Weights of a small mixture-of-experts language model, trained from scratch on English Wikipedia: 3369 steps.
Below are experts of layer 6 (counted from 0) of a mixture-of-experts language model. Rows are named router (the router's row for the expert) and show model dimensions 0-255. Each number is 128 + 32 x the weight over its row's rms, rounded and kept within 0 to 255. Numbers have three digits each.
Before each expert's rows: a language model's description of what the expert responds to; "raises" lists some tokens whose logits its average output raises strongly, later layers aside. This comes from a sample of Wikipedia text that the model never trained on.

# expert 29
Infobox field labels. Infobox and heading field names and values such as Phylum, Clade, Preceded, Language, film, album, often the first piece of the value after a colon.
raises: " and", ",", ".", " (", " in", "\n"
router:071083107107167115193101080117128137109082107087084149096118091175138141137118100105177117138122158123155206171183101125141108142162119133161116167115135111173097097120134111091161143131091141105120140137131130066155093115096166172123148146062146168104196192111179146141121187140151095164138153169106099111074070103141123087118077158143154190122144125139209122113107199140072131116132160170144116176139123177117174104106147150115124188160149179142176142182137081116107149144060169119127101162160081108097099131178140137098127121142121136082086107123144140137119120140137192199111124150132067143175185108188140164147181081129130154148068191153130123137131168130125166156089133146101117155092185078130160182081096170147149130147139100093178178128175138106123171140133105

# expert 26
Table codes and abbreviations. Short codes and cells in dense tables and result strings: country codes, player positions, race-track abbreviations, WR/OR, tennis round codes like Q1.
raises: " D", " M", " B", ",", " |", " C"
router:138110105105116137181079124161117132140163140113087050128142105180141114067057110144147085164172138149081108112119148161100140088092153104135101195178112135143094139067141097093102155114181148105063071101162127090154064068106109110071129154083146101154108159171122138159126143148198115179147105158139101089137125092155153075111145129142172097088187184156154132137130161115147085101172135129158125115173148117162119170095139124154118085150189158123163137101100167153162141135113077088112074162156098140148209140178111161132157155110142120131066205148145121111093086143110115118121128103119133117164136127101135130120169090187122192149116093157155138101118168152183118149141181142163087106126154158077080062096143044141129196166110142132148107127099109109151110139060105

# expert 0
Capital-letter codes and models. Single capitals and uppercase abbreviations in model names, codes and party labels, plus the hyphen after them, e.g. TR-808, MT-07, PA 435.
raises: ",", "I", "L", "-", " and", "s"
router:145115143075135126123195107156189152134118124119114083061062101174127155119096164118127113120069090128069129139098140175092152112104146087121122147139148115116155171102156121198118096054052158137100166116140121120139098130142119122215167111102107080131140196126166118110183144103157067119154126118151142134105152181219102161099094115134147083081103134141160175137124142144137093074156110125095128125139081157120053129101143115226122146167113096127162118166138089075139201155167124172093099148134133125141108204167129161100129092114141112135096153151095127138106150116114074087196134126099137132143090123169146152159138125191141177138176128145149066128077081172187111120131138169131153152140085196104113091155090102072174114134127157095156128127151112120109147118087160

# expert 47
Pieces in titles, names. Inner word pieces and short words within song titles, show names and nicknames, e.g. N-in-ja, A-in't, Ph-o-ebe, You, Love, Me.
raises: " and", ",", " in", ".", " (", " |"
router:122099108091068149248143126089158097042097085149116195101195119064089124141160170094170134179189143165082049166143149115165114140108139134185067136116129074140156114125121173131111171122106156160116105137164105128131139096118146108133123116184106094090134136164108150115061147148119101146099125138164145129125153104127156077110100144092124160088167140119136089169080107136140117134082120124133089088106165100119139115079133156086170152125122093159118132126095067152092149121082133166095085167167085140118192050179068149132143100161086092096135065102134096150127094116137208086112137169146133148117153140211103167138093081121126091137146118145178159160120110133082127189134120176133125135122131099137116123126135109134088101212103116108099128104150178129125101133121088

# expert 24
Foreign particles and commas. Romance and Germanic name particles like de, der, von, van, et in titles and names, plus commas and binomial-name words.
raises: " R", " S", " M"
router:169106125154141099115144136125154176150130168173129155127085126134103161127187156108194111106091092069070125149078132119128186132091170108118056202160176119108115136144101086084135158064097122075136165134076076176127149088136160128180126198121141134143161126148085117144149077120082118156175123135186168136113140125127084092118078129157132082170111090102125133169145102136075116144197157085111117193159162134082123166149155099168123081152076081122145095132110167124145102167144171111119146152104119075153100147134077097143114072134152141159126155176165168119089175116091104107149137150125151143099029105128144151174112167132098192098156123063184123138086090111102133107072115138127114084153132138173193171171096143090194126124123106132139096090105096116150107092128129

# expert 10
H and th fragments. Mid-word consonant pieces like h, th, st, K, H, Sh inside names and words, e.g. aldehyde, Brahmin, 18th century.
raises: "al", "ir", "or", "and", "ag", "all"
router:160104092098101077074147102160136145105157175178116112125130102102116137170150135154090127157127090148180126124127157177121117103196119145085119143203128180048143169145171161106154115108100105155191156139101117185189073156136117148130139098084105099068154135135198137148175123083177170084124113142134085083091137144136093159129147086122151151125148156103134131161107088102139152175129140118165140159163139114100123064101143167092134179157139116121160122158158167147138127187128184192140109144153103098162087106131101062110088108172201116156148188167104111147122136192073151150123111118131100109120110135170138129190095111165173139181117105142122168156170064119078104117153148116139153158150042126107093118140088099162155157084119173121103193106136184136075081113132076

# expert 13
Modals and st-onsets. Modal and negation words such as could, can, not, would, plus word-initial st, t, sk pieces, often in song titles like "Don't Stop".
raises: "ar", ".", "ol", "on", "ap", "ub"
router:094077116132122157146131104114153068128082172159118151152124140057153132132102161145182118126118151107154122181136131123156131194120100090169075111097158139145141156141105201063126125107101096114202088173122133080163193070125144134132103083101125078136118106175123128134117079082124127102168130097111109118093112092102170139129156150177069177148113130129158179136104164085103130126139162136146063144162205132136157084134165195157094137131152133147142093121132082125090100060102096133108127107137104141102157060124093160115047117177155159112152108175059135146102128062070084049076112142127096097130179099159118125133089081125138074133165152172077119107167128188116153144096104161153089138125143059135137173108101098108125171173131068121120157126154145124130086132087108

# expert 54
East Asian name syllables. Syllables of Chinese and other Asian names like Ch, Hong, Chang, Li, CJK byte pieces, and line breaks before indented text.
raises: "h", "-", "un", "em", "ot", "in"
router:167171140118142161135129131158170139058144092138112088082070138159143127162125131101122096135119163122106103108154161175167168080105115135096115160146087153095075136139071112159130142100120178084200167131172174072163113112105156145079090060157104102150195116158188096115106122130174134176127118162146144132090183142148114160076106080157107042088143127118135152102125107113124139180141156066168134171125148102091141144171093107138109110191189130110160136068110134138194157145154137211124181156078101168104046102144152149121138061115142172118121092141070143106135158117107084096201062104132153144118072083140148134183175185160162130148116139110135125152151093113152145164136127161136145126140134200138138140124163103105107127140117107142089083096123149168112139085155088

# expert 60
Census and table headers. Words in census demographics and table header rows, e.g. Asian, Pacific Islander, Votes, %, Venue, Scientific classification, census.
raises: " in", " for", ",", " and", " of", " from"
router:089123101075167170112150154148125114155068131057187115175128068167144078159113094198143167126170134111165172147126119153110121118176129163055178150134136118115118084144139130125185173141106083112107146107171155127161099164167187122132194153136135142138137166087098124114107189110145173093128144121136083176155119109119100104156108158117096137107127126150166137087135144146135112109154149153121101094182107187128146115124111111168164113093084145117096171179136098107132182074130072101150102127133116169104154141104145067168141136087141138125123120072089087163128113111206154167156120099087108103164151117103107115119136096078077205155068080153123083086113129108159134155144142159113049152146158147139072071085138102193146109079124099052178074172103188134128136105131091

# expert 12
Table headers and lead words. Table pipes, header dividers, month columns and line-initial words in sports stats and list sections, e.g. See also, List of, Dec.
raises: ".", "c", "ch", "he"
router:093091106085130190198110140115147081105097129131165134208183154097119099134175154161144062147123130115140134104148125113106114098137122080112161122165091132159073116103155163080151111173141138116101064113157108099097131129147116144062101140143172053116124135131101146163101116157125166123114125173174119118173079055144157097172152099106125123100141101120181081123157120129107138152095089084140116075105081131136101121085126151083152076101064107193115135139127151192120109089107043107183086086159061179154120064136140121163102124085112163096131100078150097124156068133176123194098137142143120093124112117150078144083141127115162146109189153128101085121200164135110123149124123111135110126121145144174096104088176127205128118088137083097125095134145142082135160196093080

# expert 31
Auxiliaries and LaTeX. Auxiliary verbs has, have, had, is, was after a subject, and LaTeX math symbols such as backslashes, braces, $ and underscores.
raises: " a", " in", " the", " for", " an", " n"
router:191166111082134139124124150083171089175137086109092154088069121161119125149136143088092085119111181144067111131079121129117121172121156129170102078111131122089176124129151146142123126097153131094091154110094099028122128070137153129112101097090097126155090076131127159091127150076147166140167101126165143137185120112105115174177152142052143047113134151178161112120162115100128111109189125113109194118159108126203088159178116164125140114142125100155164056096097124083154127074173099156089060122164144148086119126111115176114160073096184112101155160170126131120202157115028072133135124154113170107117078107099119130169150119126162164144122107167146119140170095156156116133135199125121136110140131166102167108110172117088151117129080137066132083144117108117095115088083101

# expert 30
Opening brackets and dashes. Opening parentheses, quotation marks, en dashes in year ranges like 2019–20, and line breaks, e.g. 192 lb (87 kg).
raises: "M", "S", "P", "D", "A", "G"
router:103104147169177102167088151109123158102129111146119136125073119137102123076141063115078167115102165126129149096073108120109114161109114069153159174150128146185103150133147143188129077099086101145040178071150092134153107079114107126141160216119175124152152180101138122104117169115090088125121100152117102144100160130149098118096202068177143118142101153144155228127161129116100154136149096140163109148093108125150145190141101161075157164160169166098089087177161103126086146121125114152143090159103169141101122162058106155121163087139150139110128118074165187113113116095165157085150187084082116144134074166160111153127182145079105089097156165121084162090126145143163113102166077121096142140071123121113099127166139162176136125168093157089117080088111079106191121153137135